python train.py --hidden_act="gelu" --init_std_router=0.0278 --max_grad_norm=2.0
Below are experts of layer 2 (counted from 0) of a mixture-of-experts language model. Rows are named router (the router's row for the expert), up (a neuron's input weights, with its number), down (a neuron's output weights, with its number) and show model dimensions 128-255. Each number is 50 + 12 x the weight over its row's rms, rounded and kept within 0 to 99.
Before each expert's rows: a language model's description of what the expert responds to; "comes after" lists some tokens at least twice as common just before its tokens as in all text. This comes from a sample of Wikipedia text that the model never trained on. Tokens count by the router's weight.

# expert 1
Single capital letters and short uppercase pieces inside abbreviations, codes and coordinates, such as ARVN, CATS, 53°20′06″N, plus line-initial The or In.
comes after: "\n", " (", " \"", "-", "==", "/"
router:42 61 59 41 47 44 56 43 47 71 70 60 53 61 44 36 52 53 50 60 42 63 35 34 49 51 44 70 10 47 70 43 50 42 54 62 37 59 61 29 74 49 58 77 50 45 55 43 52 69 45 18 40 38 47 41 58 55 57 50 54 68 61 40 43 39 49 60 65 55 38 60 48 49 66 36 37 40 47 34 42 44 51 61 48 54 61 43 53 58 55 52 52 60 49 46 36 41 40 53 52 25 62 39 57 50 60 77 72 47 60 57 51 51 68 42 35 62 60 62 51 34 59 47 54 48 59 34
up0:48 72 39 55 71 42 79 59 44 63 54 46 68 46 65 50 41 52 55 43 33 52 47 46 51 47 44 32 38 50 53 49 55 58 42 52 18 73 53 47 35 54 65 41 52 54 49 54 69 63 50 53 59 38 58 51 68 43 50 53 58 65 50 54 73 36 59 63 63 18 63 35 52 54 45 46 53 43 41 46 33 65 40 31 54 57 39 49 53 55 46 61 66 42 41 45 67 34 34 53 41 48 49 47 42 52 34 43 49 64 60 50 63 48 53 55 68 66 63 63 56 36 63 61 62 57 69 57
down0:49 62 39 48 53 35 71 52 56 42 42 54 66 46 57 74 53 54 45 46 65 59 42 42 54 22 10 50 37 45 54 62 49 60 58 62 49 67 52 61 58 37 30 37 40 41 57 42 59 57 36 64 46 62 42 36 49 50 45 47 40 54 66 57 58 58 42 67 47 30 59 39 62 35 46 61 55 42 56 55 22 59 45 60 44 51 43 53 40 62 55 51 53 30 65 60 44 55 64 67 62 55 41 58 45 54 43 64 39 67 53 26 64 39 48 46 63 62 70 48 38 57 36 37 64 80 51 40
up1:50 41 55 53 66 20 53 51 10 56 56 41 40 71 52 48 71 43 48 34 69 40 69 48 52 60 45 57 39 57 41 88 58 47 49 48 41 65 47 34 53 68 24 61 42 61 30 43 50 46 20 67 60 58 38 50 68 46 71 68 67 40 46 48 54 49 49 25 59 33 71 50 44 38 54 39 45 52 52 50 34 33 36 51 30 46 52 57 43 55 68 57 47 64 52 48 57 44 39 59 23 57 49 57 48 52 62 51 34 50 47 34 16 50 67 62 39 55 33 38 76 40 56 54 57 38 46 44
down1:46 36 40 53 50 55 63 41 58 57 68 45 34 62 37 47 45 48 72 54 54 48 65 45 45 46 53 52 46 47 69 51 17 24 46 34 52 42 46 54 43 55 39 40 38 32 64 32 47 55 49 48 73 49 54 69 72 52 47 79 64 39 63 46 44 63 48 61 62 80 43 40 60 51 55 61 66 66 66 45 37 38 61 54 38 43 55 40 51 81 51 45 62 73 63 42 50 71 86 52 41 41 57 46 70 67 49 44 62 50 37 57 77 31 72 39 60 18 37 60 47 48 62 56 57 32 61 51
up2:49 51 28 25 53 33 43 67 56 71 45 74 45 58 65 47 36 36 39 56 38 44 23 45 58 57 44 67 34 64 46 45 73 48 34 46 37 50 51 36 66 63 72 38 41 53 64 47 42 47 46 49 57 59 55 53 56 57 42 39 41 41 50 58 58 58 46 46 45 44 45 60 41 47 66 80 42 46 80 69 60 48 36 39 54 45 56 50 52 60 58 59 60 56 43 60 41 45 34 37 61 45 71 66 46 60 47 37 58 55 56 23 43 27 23 82 55 47 55 52 32 68 56 50 71 48 61 28
down2:51 43 45 50 35 38 43 59 77 38 46 39 56 60 22 51 63 38 53 60 38 62 51 28 34 46 33 47 72 52 46 53 51 23 43 55 38 50 49 52 54 52 43 47 36 59 59 40 45 52 41 43 27 52 44 24 59 61 60 64 75 65 34 60 40 39 50 52 42 56 54 61 43 34 44 52 57 69 37 34 93 52 42 54 51 43 67 46 42 41 27 31 59 48 65 46 45 49 58 45 57 52 38 45 43 43 63 39 60 41 57 59 42 70 61 49 31 61 69 26 47 42 41 67 59 48 38 59
up3:27 73 50 51 48 59 32 73 65 80 36 60 54 32 42 48 73 62 30 57 43 49 52 48 48 41 36 54 48 35 42 50 79 59 53 62 57 58 62 46 72 68 56 38 55 47 74 45 61 58 35 58 24 39 54 40 43 47 64 41 55 57 59 23 45 70 34 60 73 44 57 48 61 50 48 38 48 37 44 41 56 38 67 38 42 43 51 49 57 55 61 50 44 46 48 72 45 34 42 52 53 31 35 47 52 43 54 54 75 60 68 34 32 64 34 40 36 47 57 28 51 52 50 70 50 50 33 35
down3:28 58 46 52 35 37 46 54 51 41 47 49 36 46 55 47 69 35 58 42 28 54 55 47 40 61 63 61 39 56 75 56 35 56 69 67 42 48 41 48 24 39 63 43 48 40 63 42 55 71 62 43 46 46 48 62 63 80 55 42 57 42 61 38 46 54 37 65 51 45 59 48 57 51 28 56 51 46 53 44 51 42 60 31 43 50 19 47 33 61 31 56 24 42 73 36 50 57 28 38 72 38 61 31 52 55 53 36 37 41 57 43 46 61 50 58 42 60 49 56 65 50 56 51 58 36 54 21
up4:72 74 44 48 71 53 31 54 48 40 28 59 26 67 39 38 41 67 45 47 72 49 29 49 56 46 62 52 37 47 49 38 41 49 55 54 54 48 46 78 64 66 53 59 65 52 35 44 53 60 48 44 57 31 35 49 42 57 67 37 57 50 47 11 48 61 61 57 37 40 43 41 55 46 71 57 64 37 63 54 41 57 46 46 64 47 50 50 67 39 73 56 52 58 45 43 29 39 63 67 64 47 44 49 55 46 53 63 45 39 59 57 63 40 72 48 38 60 39 48 45 47 56 59 53 56 68 39
down4:67 46 50 72 54 43 44 39 38 43 36 47 53 53 65 50 62 69 38 52 62 32 29 54 49 78 39 73 42 38 52 65 40 31 62 44 57 74 41 43 41 56 44 62 44 45 59 28 47 70 38 46 46 33 58 50 47 59 65 34 34 48 55 58 48 58 47 57 38 47 44 52 48 67 63 33 50 51 46 64 67 59 63 36 31 40 55 43 60 42 35 58 45 58 36 53 53 64 62 47 69 71 50 63 29 73 37 52 39 55 55 51 35 31 61 41 54 48 44 55 60 37 70 37 36 61 79 48
up5:52 59 52 52 28 40 64 58 33 54 43 49 52 50 69 63 53 65 47 48 46 49 39 61 50 37 39 49 53 46 40 63 68 69 47 57 35 64 41 31 43 62 61 33 60 43 39 50 57 56 56 61 58 53 60 48 36 36 55 56 44 62 53 50 23 47 25 65 53 54 66 48 48 77 36 36 19 31 77 53 59 25 69 48 46 32 26 36 22 45 68 44 28 49 71 53 55 45 58 55 59 33 49 37 63 58 65 54 67 51 67 38 47 59 64 29 53 56 42 46 62 45 37 32 48 45 69 21
down5:43 28 40 48 47 54 37 65 51 55 43 37 50 35 49 54 74 60 69 60 64 61 32 66 48 61 56 82 25 52 58 62 58 51 28 37 63 71 46 56 67 49 32 55 41 56 65 56 49 38 52 39 54 45 52 31 72 53 48 60 46 15 49 49 43 58 52 41 40 46 41 69 57 62 48 66 62 61 35 25 60 28 44 57 51 53 44 46 60 45 61 30 53 54 61 41 48 37 62 41 62 47 49 63 37 57 60 50 67 34 27 54 47 59 45 44 63 53 40 60 44 54 68 37 32 43 36 57
up6:40 43 41 43 68 65 62 40 51 47 50 55 37 49 83 50 67 63 47 43 41 35 49 54 53 49 41 32 51 48 43 47 76 63 58 70 72 47 56 57 40 33 54 58 50 37 53 53 68 75 61 44 59 54 24 58 49 66 69 59 50 69 65 44 56 41 59 41 52 53 60 40 58 70 62 64 54 66 59 58 35 25 37 57 57 65 48 46 61 60 39 54 78 44 33 48 41 56 36 57 59 48 42 68 58 40 39 50 43 64 43 61 59 82 52 52 41 60 40 46 59 23 52 57 25 53 41 42
down6:49 47 52 67 44 62 62 48 83 68 44 38 36 37 58 49 53 38 46 55 50 34 48 54 29 52 42 49 38 60 35 66 26 52 42 51 60 66 81 70 52 48 57 51 42 47 58 56 53 41 43 54 39 68 42 66 37 42 70 52 42 47 69 66 32 27 40 41 48 33 61 37 49 56 37 64 43 30 45 51 54 62 45 55 36 53 45 56 48 47 42 64 59 39 38 64 43 56 36 56 58 43 51 53 44 27 56 46 28 51 44 68 54 56 41 60 47 49 50 59 50 42 41 32 55 60 44 27
up7:56 85 56 47 48 41 65 38 44 49 52 56 53 42 69 68 67 61 68 62 37 39 39 34 70 62 49 49 41 28 53 55 47 40 68 56 39 43 31 44 33 31 44 55 52 59 62 63 31 59 50 31 47 17 50 26 37 72 62 49 48 60 52 62 57 53 46 50 45 40 65 38 78 48 53 21 36 54 39 61 44 61 49 55 61 36 45 51 53 53 56 58 37 61 23 52 40 44 48 54 44 39 64 32 60 65 58 59 52 48 48 40 49 61 39 51 59 64 58 29 43 43 44 61 67 65 56 58
down7:57 38 24 54 54 48 60 61 53 43 36 39 32 67 78 51 43 49 40 60 59 52 45 53 58 30 60 56 40 49 30 46 49 55 47 56 28 42 56 30 37 63 28 49 47 46 41 37 65 60 44 48 54 59 58 49 55 65 59 33 56 48 41 54 65 47 56 47 63 58 60 61 40 40 42 64 56 47 45 62 57 69 46 54 54 59 25 27 34 48 60 57 51 34 60 52 56 30 33 61 54 42 39 52 43 69 59 33 55 52 59 62 22 64 66 59 39 51 43 75 53 77 52 36 21 58 33 53

# expert 16
Numbers, scores and name starts after pipes, colons, semicolons or "and", such as 1–0, 78, Kuala, Homo, Vanessa, Thai district names.
comes after: " |", ":", ";", ",", " and", "|"
router:25 70 45 52 38 45 67 40 58 60 59 53 48 60 49 31 39 74 43 64 37 65 34 35 47 52 44 55 33 39 56 37 37 36 61 51 39 38 58 33 60 45 63 65 33 47 37 67 47 57 26 35 58 49 43 47 60 56 67 65 61 55 41 37 60 33 40 61 62 65 46 46 57 58 60 65 40 43 31 39 55 38 50 58 40 49 55 44 62 70 46 52 38 55 52 65 51 45 31 47 33 41 58 31 51 52 59 58 68 45 46 60 28 69 63 37 41 44 56 43 57 52 74 59 31 54 39 44
up1:38 38 60 67 54 32 45 49 46 56 51 60 42 52 58 23 41 81 48 47 49 56 55 59 67 31 61 52 42 33 67 35 65 31 47 52 55 56 59 40 61 50 45 48 42 68 36 47 42 48 28 46 75 59 55 32 35 68 49 48 59 69 49 48 43 58 57 39 53 48 55 49 46 28 20 66 35 36 53 58 40 48 74 54 43 41 29 73 77 46 51 59 51 64 47 54 66 36 49 37 44 56 48 32 35 43 46 44 51 74 43 75 58 34 56 38 57 54 62 39 58 65 29 56 66 42 42 37
down1:30 55 67 34 66 59 72 40 29 44 50 32 52 67 65 50 53 52 46 29 23 72 57 60 38 55 52 48 43 63 48 33 43 36 66 41 39 46 55 47 49 35 55 48 58 60 50 60 47 19 46 41 61 57 62 17 35 34 58 59 56 49 61 57 78 53 44 42 43 70 33 56 77 23 53 38 68 44 56 50 47 63 70 51 57 46 63 65 27 32 60 45 53 47 47 53 40 36 61 38 55 79 54 39 32 48 55 30 44 55 54 29 48 45 48 46 61 39 47 45 49 40 32 46 51 48 53 52
up2:61 48 51 12 44 51 44 39 42 50 69 73 49 66 51 31 68 76 64 78 45 33 42 61 57 49 44 64 39 54 59 34 48 51 56 63 51 45 46 39 50 48 62 49 42 51 34 42 53 35 64 40 48 37 52 49 33 80 60 47 57 65 57 64 44 43 50 76 62 56 31 42 40 70 57 30 57 59 56 52 53 32 59 50 36 62 42 26 31 75 53 71 39 44 57 56 57 29 33 58 50 42 58 39 49 79 46 39 50 49 49 66 32 59 52 47 46 56 41 44 47 46 60 53 40 49 54 52
down2:74 39 37 61 66 53 51 64 61 43 76 73 60 45 17 39 36 58 43 54 44 55 63 37 47 48 39 41 73 49 39 59 68 67 43 52 41 40 43 74 66 46 71 44 56 51 52 51 68 45 52 51 29 72 47 63 41 60 54 63 44 57 54 51 78 48 55 31 53 56 42 74 30 54 45 49 49 45 68 53 49 44 35 56 31 40 45 65 46 43 26 36 62 70 59 49 46 43 51 61 39 57 29 20 73 56 31 69 61 29 49 49 38 43 34 45 50 48 53 61 42 43 74 44 49 49 56 76
up3:45 33 60 53 31 53 62 38 45 64 34 53 61 45 43 25 62 46 60 25 52 60 43 50 25 64 41 54 61 59 26 58 52 60 70 58 53 45 55 42 51 07 78 51 54 46 64 59 65 50 47 70 73 44 45 35 35 62 60 54 65 51 45 48 62 32 50 38 51 53 33 47 35 66 57 62 49 71 48 34 45 53 52 57 53 53 63 66 53 52 54 74 46 51 78 63 59 54 57 64 64 69 57 62 52 58 53 50 10 63 47 39 68 53 42 33 48 33 47 59 27 42 33 65 59 45 60 41
down3:53 44 48 51 46 54 51 44 45 75 56 61 44 44 59 61 61 32 54 51 24 41 38 57 59 68 30 50 60 66 53 41 34 35 61 36 30 52 51 59 34 49 61 44 53 48 51 39 57 48 58 64 42 52 40 29 67 44 35 57 39 54 42 44 65 44 55 41 50 56 66 37 41 56 36 28 49 47 61 60 75 31 50 57 62 42 51 38 39 65 51 41 34 55 40 52 61 52 32 56 50 63 44 48 71 43 59 59 47 55 35 74 37 29 46 39 64 39 67 59 46 65 29 43 59 41 65 57
up4:38 66 57 61 60 65 75 71 75 48 48 49 63 40 54 64 31 67 42 43 56 59 56 46 52 33 37 51 48 43 74 35 67 43 56 60 51 48 43 30 52 37 47 49 53 52 57 48 53 75 53 42 55 46 50 39 34 51 61 36 56 62 61 34 47 60 50 39 56 36 45 43 45 35 65 47 60 50 65 70 58 31 39 61 46 43 63 52 60 50 23 47 36 52 42 33 65 44 45 40 43 34 77 36 30 51 23 42 59 30 59 49 53 68 55 52 41 40 49 55 29 37 43 58 64 35 45 48
down4:71 48 56 59 64 40 60 56 54 68 60 38 48 58 37 55 68 35 30 40 47 38 56 37 58 69 23 45 39 69 34 35 35 63 41 46 52 54 40 57 78 70 49 41 46 68 34 52 55 28 49 46 57 60 27 53 56 38 37 57 71 37 48 42 51 40 48 47 64 47 30 69 50 52 47 45 47 59 59 47 61 63 78 50 76 53 42 53 42 40 42 49 57 37 33 71 51 55 83 35 48 59 59 35 39 47 60 33 24 62 63 61 43 59 35 42 53 23 42 58 63 44 68 34 56 45 60 53
up5:54 44 43 60 62 44 48 63 50 54 29 31 42 57 68 37 68 54 44 36 62 55 30 49 53 61 54 64 74 67 72 55 67 51 43 46 54 60 45 37 60 59 37 62 48 65 37 35 56 38 46 69 49 49 37 59 62 61 52 71 56 52 46 48 64 71 58 65 43 49 44 53 57 44 41 57 57 54 47 49 53 42 64 44 46 51 36 42 55 59 51 45 44 37 53 43 28 34 57 53 52 37 44 28 38 58 55 60 48 60 44 55 45 31 58 37 37 47 59 45 45 22 51 33 60 64 59 45
down5:57 38 45 40 44 75 70 48 37 64 64 28 55 52 61 52 40 58 54 66 46 37 61 43 63 54 30 27 43 46 28 56 64 60 35 44 44 49 48 39 36 46 45 68 45 50 57 51 29 76 49 60 49 55 57 42 58 28 64 54 60 32 62 72 62 44 16 66 33 66 57 69 55 54 68 38 53 46 50 50 50 57 52 58 63 55 65 48 35 51 61 58 48 45 36 28 36 72 37 44 46 47 55 68 37 31 54 64 57 54 56 40 48 45 43 75 37 53 24 32 39 50 24 49 66 67 29 43
up6:66 70 48 36 43 46 49 32 46 50 60 46 39 55 41 31 48 58 41 47 42 57 51 47 64 45 46 58 21 61 18 34 40 27 71 39 19 68 43 62 57 42 55 50 49 59 48 53 67 76 39 46 32 43 49 36 64 67 55 64 48 14 48 47 34 37 58 57 71 46 58 52 59 46 45 62 39 53 66 70 55 42 44 46 63 35 59 45 50 48 49 45 55 57 34 72 43 83 52 41 31 72 57 50 63 79 56 57 35 46 47 53 35 61 55 58 36 58 54 42 51 69 54 52 48 74 62 42
down6:64 33 62 54 39 62 26 30 41 56 38 59 24 56 47 56 27 63 46 46 32 68 47 41 52 34 44 49 49 56 37 69 23 39 65 45 31 52 58 70 49 72 63 47 60 55 51 64 56 72 48 42 54 63 39 60 58 36 40 81 54 52 50 45 50 46 43 40 43 48 66 55 64 46 46 59 56 41 72 54 46 59 41 41 54 51 35 48 64 66 60 59 50 55 51 31 44 57 43 49 60 53 55 64 52 55 76 39 19 34 65 56 44 41 40 42 53 63 58 37 57 38 65 57 38 48 53 45
up7:41 49 42 57 57 50 52 78 42 69 50 46 57 32 49 50 43 41 39 45 67 48 67 43 47 31 36 67 52 66 53 60 59 38 51 52 60 40 57 45 55 30 35 44 39 62 27 55 41 56 25 59 42 55 51 62 58 49 51 40 66 44 44 64 27 63 50 35 77 56 39 52 69 74 53 27 35 58 71 55 55 60 47 56 67 47 40 59 58 70 42 52 56 68 49 45 50 53 34 43 42 48 46 72 63 46 56 36 48 31 56 60 48 30 60 44 48 64 40 30 52 62 39 58 66 48 52 64
down7:37 24 55 53 64 47 54 48 69 40 61 61 26 61 40 69 50 47 40 48 67 39 53 45 74 78 41 43 42 71 47 26 35 59 58 46 65 38 71 62 51 56 57 40 45 34 62 36 56 68 58 59 75 57 31 55 59 39 42 58 39 42 52 56 26 54 51 62 32 44 51 52 79 55 50 58 68 44 40 50 47 40 39 49 41 62 53 57 35 42 53 62 33 54 59 17 33 47 37 32 49 51 60 37 58 34 49 35 52 43 64 42 58 43 54 55 36 61 51 54 58 66 34 47 58 51 51 54
up8:58 39 36 60 46 38 51 38 52 45 55 41 66 54 36 53 70 52 22 41 50 56 47 63 33 64 61 49 46 43 44 52 45 40 54 47 43 25 38 48 28 31 50 65 52 38 66 45 30 68 64 56 48 49 46 48 61 65 56 62 59 50 70 55 65 59 57 52 44 35 73 70 35 74 34 61 41 42 32 36 34 52 49 38 37 42 46 31 77 37 58 69 47 18 50 56 65 54 31 59 55 39 48 29 53 33 61 60 47 32 73 38 59 44 70 42 49 59 46 78 66 29 53 55 51 49 51 54
down8:52 69 44 52 26 52 34 51 44 44 42 46 36 39 50 63 47 61 55 75 62 61 47 61 55 50 39 48 27 67 58 48 57 70 48 15 74 75 56 75 27 50 61 39 68 68 51 64 53 35 36 52 38 64 45 71 50 34 50 57 36 28 61 76 59 50 53 59 50 41 34 35 62 56 44 57 65 46 40 40 56 69 33 56 36 50 62 43 36 58 58 60 39 51 70 49 61 45 33 39 47 31 39 48 50 58 53 58 44 54 50 52 56 73 56 61 47 45 58 43 62 46 38 55 60 65 51 55

# expert 7
Web domain endings after a dot (.com, .org), plus capitalized The or He opening a sentence, and proper names in titles.
comes after: ".", ",", " of", ":", " \"", ";"
router:36 69 45 50 42 36 66 44 57 62 56 47 46 65 51 37 41 78 42 69 43 73 38 40 54 57 38 55 35 43 61 32 33 33 59 51 39 46 62 34 57 41 71 59 38 51 36 60 52 66 36 30 44 46 45 46 57 50 70 60 65 50 51 45 56 40 42 57 66 63 51 54 47 56 51 68 36 44 27 31 50 43 52 59 49 60 57 38 66 68 47 47 29 54 44 63 59 46 30 45 37 38 47 32 55 53 64 53 63 52 47 64 26 64 66 38 40 35 61 60 50 51 72 60 32 52 37 37
up1:49 40 56 61 49 36 38 38 43 56 54 46 57 48 48 50 51 59 52 22 41 46 65 45 43 37 44 60 70 57 48 56 60 41 52 65 69 39 42 35 46 57 60 61 55 53 56 48 40 65 66 54 61 44 36 41 27 43 65 57 61 55 34 49 45 51 33 75 59 37 36 46 67 34 55 44 46 40 57 62 53 38 45 55 41 56 24 56 66 43 39 46 25 48 51 66 38 32 41 34 49 38 57 35 62 49 54 44 46 58 45 48 37 52 86 37 45 48 73 10 60 62 53 43 43 74 42 53
down1:54 26 45 52 33 34 42 52 56 44 26 49 41 38 49 60 57 27 52 63 67 62 60 63 56 57 68 47 54 53 49 51 59 52 56 58 62 48 62 58 53 65 69 55 53 68 68 55 44 68 30 38 40 49 50 37 55 52 63 59 57 58 56 47 44 56 57 64 54 53 69 49 26 49 59 40 62 38 71 64 50 60 46 57 47 59 44 57 60 69 63 52 48 46 41 50 60 72 53 65 60 58 41 55 65 36 51 43 41 51 51 39 42 43 72 40 46 48 51 32 53 50 49 43 53 44 64 56
up2:58 33 46 38 69 43 45 52 39 55 53 39 42 61 41 38 44 61 54 36 51 52 43 41 55 46 62 30 65 49 45 46 72 53 40 21 63 32 54 71 58 55 50 45 52 65 65 55 49 54 51 69 58 62 46 44 33 61 59 61 48 39 56 51 60 56 56 20 55 52 54 49 44 56 52 52 71 44 39 43 76 72 53 66 47 71 45 52 67 46 59 59 14 57 51 61 48 45 43 82 59 64 48 43 48 33 67 52 62 51 53 26 39 62 49 54 45 53 66 59 56 50 59 53 67 35 72 37
down2:54 33 56 49 44 40 36 68 60 38 55 50 40 34 29 55 51 58 66 46 81 39 54 43 62 51 45 52 28 50 49 34 36 51 62 38 58 62 40 74 50 51 62 30 53 43 19 34 52 52 32 57 52 44 48 46 41 50 32 43 45 86 42 45 48 44 51 43 51 52 45 48 37 55 46 39 33 62 53 59 55 67 30 62 36 65 51 46 46 36 44 62 64 57 79 46 72 32 43 53 44 44 42 45 58 53 39 64 74 36 77 50 38 47 45 55 49 39 33 55 52 55 60 72 50 49 41 30
up3:34 64 66 42 47 55 48 57 44 56 50 49 62 49 50 50 53 50 55 79 40 56 51 44 44 37 38 36 42 49 62 54 64 59 64 47 44 69 53 56 63 59 80 40 37 34 48 49 54 39 57 48 30 35 60 57 48 51 62 70 39 46 54 56 48 38 35 56 48 45 45 53 49 43 45 65 48 46 46 40 57 53 51 27 52 69 31 36 59 51 51 51 33 48 69 40 60 51 27 52 45 37 52 36 44 40 57 80 63 51 37 49 44 45 54 20 63 48 60 47 47 58 79 48 55 54 21 57
down3:41 55 61 36 39 32 42 65 54 42 40 46 48 41 53 50 43 39 60 48 45 56 49 38 71 71 39 47 35 54 57 61 37 55 38 32 54 59 51 40 60 43 61 46 40 47 57 67 44 52 17 43 51 38 51 34 62 43 55 54 66 30 41 26 53 53 31 42 43 66 48 56 51 64 27 50 51 50 41 32 65 31 81 62 54 48 50 57 51 50 19 36 39 25 42 48 53 54 44 36 64 55 38 58 44 48 39 48 57 53 35 40 65 58 53 55 55 68 42 60 63 74 69 66 55 52 25 49
up4:41 58 57 42 58 53 62 45 59 51 32 48 47 57 62 49 25 49 34 42 67 54 43 54 31 60 49 48 60 63 45 53 49 65 62 42 42 55 39 77 50 65 60 50 64 57 53 54 62 57 69 51 37 44 50 53 57 66 36 46 40 50 39 41 55 36 65 54 56 43 47 61 34 62 37 43 43 47 25 64 47 55 55 53 59 35 47 28 41 55 70 39 83 32 42 62 44 48 78 87 70 29 59 48 44 39 29 43 59 52 30 66 48 60 63 43 47 59 73 47 37 60 40 60 26 54 39 56
down4:20 46 52 40 48 56 51 36 43 48 42 49 47 49 56 53 54 39 58 45 65 44 59 44 61 49 56 40 49 39 52 53 52 40 51 43 64 46 48 65 33 56 42 49 55 34 59 51 63 45 47 66 56 48 44 51 43 39 28 51 62 50 61 68 64 39 57 49 58 47 41 46 36 54 45 40 59 54 65 46 41 56 49 35 32 52 56 42 34 35 55 56 45 55 57 43 65 31 53 37 49 58 48 65 48 61 68 38 42 73 46 43 36 60 53 32 52 53 18 49 47 63 10 60 50 39 43 57
up5:71 77 39 52 50 35 37 50 48 60 65 43 39 81 45 45 27 68 62 56 63 59 63 59 49 51 41 58 67 40 54 16 61 42 52 43 31 63 24 38 47 38 56 44 56 63 49 54 52 49 75 52 59 35 56 37 62 66 58 40 61 26 45 43 51 63 33 57 34 45 56 50 67 43 47 44 26 29 42 54 69 51 35 49 57 48 51 45 57 41 61 55 52 43 65 38 57 35 25 44 46 43 58 51 79 60 60 57 58 53 71 58 60 49 34 64 66 51 55 48 94 19 38 34 51 52 62 68
down5:23 41 59 68 60 37 74 42 58 67 66 60 52 44 65 62 61 58 73 42 43 32 33 52 52 46 51 39 62 41 41 38 57 43 26 31 58 58 63 34 57 45 35 29 43 67 52 53 53 54 62 48 57 41 65 52 25 56 51 32 48 58 61 55 42 38 40 62 61 51 59 64 48 69 54 58 41 55 56 52 48 44 58 73 58 46 60 61 63 51 43 51 51 56 56 42 70 36 75 55 33 67 55 46 43 36 18 44 43 38 51 38 34 42 31 56 40 55 44 50 46 45 28 47 52 49 49 48
up6:54 32 52 42 50 68 75 57 55 47 49 49 49 34 32 68 34 63 52 48 44 31 29 37 54 56 51 27 31 45 60 38 45 52 35 59 36 75 56 63 44 50 38 43 39 29 39 55 37 58 67 39 48 55 61 47 63 64 79 45 59 43 55 60 55 29 52 56 37 74 49 45 30 35 73 48 47 53 51 45 49 43 60 46 39 50 49 35 65 49 61 68 67 54 49 49 49 53 56 39 42 77 35 55 49 39 56 33 44 61 50 79 47 53 51 61 62 59 55 55 66 50 49 51 33 71 65 59
down6:76 35 53 36 37 59 41 53 44 29 47 38 63 27 49 56 40 48 42 34 47 61 42 37 63 29 51 52 45 37 51 60 43 57 50 63 37 72 54 63 46 57 40 61 55 49 60 72 57 38 62 61 62 52 34 28 52 43 52 59 68 50 46 59 50 80 70 51 46 43 90 42 12 35 47 66 49 48 50 44 61 36 39 71 50 47 62 52 48 64 47 40 60 38 25 45 52 76 60 57 41 66 42 43 38 40 58 42 35 53 54 48 55 57 42 39 52 42 60 46 49 59 26 50 54 34 45 52
up7:64 65 31 42 46 44 52 53 45 76 56 61 69 64 49 76 55 53 45 29 51 24 64 40 30 58 57 83 67 63 74 48 56 37 49 59 48 57 48 65 39 63 73 63 39 50 55 40 64 59 41 54 32 35 20 20 64 47 69 49 54 41 34 46 52 65 55 58 70 52 62 61 55 53 73 30 52 44 52 34 61 45 59 60 47 40 39 43 51 61 57 43 27 29 56 60 35 61 39 53 54 30 26 25 45 59 64 38 57 68 28 60 62 58 52 65 44 53 55 58 68 77 47 51 66 42 42 39
down7:52 41 26 58 32 44 30 48 33 55 47 28 24 66 41 57 46 37 48 57 63 39 37 31 41 62 58 45 26 43 39 57 56 66 51 48 69 41 65 48 70 44 65 38 47 65 46 43 43 34 45 60 52 38 56 56 67 55 35 44 46 42 75 51 53 57 44 34 44 34 17 23 60 58 43 57 44 32 49 74 55 57 47 45 48 51 37 43 34 68 67 57 53 59 36 43 41 44 46 53 55 65 51 62 59 64 48 50 31 50 52 59 64 48 37 41 55 65 59 64 47 40 30 42 34 33 41 44
up8:67 41 52 78 45 23 51 57 66 37 42 46 45 71 49 52 29 54 69 33 19 49 41 40 43 74 62 26 39 44 58 29 61 62 57 65 51 63 56 24 63 09 41 46 53 40 55 43 76 53 36 28 54 41 33 53 62 49 53 56 73 39 30 56 55 36 53 50 51 68 57 43 60 56 37 57 51 60 62 39 50 46 61 65 48 65 48 68 67 64 35 44 44 77 57 55 39 43 55 52 56 36 50 60 53 59 49 36 56 43 51 41 36 57 47 58 45 38 63 41 36 37 32 42 32 56 46 50
down8:72 71 50 58 59 47 39 42 68 31 53 67 61 52 51 39 63 49 44 38 67 66 43 56 66 44 56 51 64 62 53 62 44 35 54 69 44 40 44 66 57 59 54 61 43 41 59 54 50 40 62 34 72 53 77 56 16 68 43 45 48 54 58 40 65 47 33 70 56 54 46 51 36 51 42 56 64 57 50 54 64 38 53 35 68 46 50 49 64 50 45 48 56 51 67 70 60 65 56 54 26 54 29 33 66 39 42 36 39 45 47 41 56 50 34 59 60 83 56 47 63 43 68 34 44 59 57 36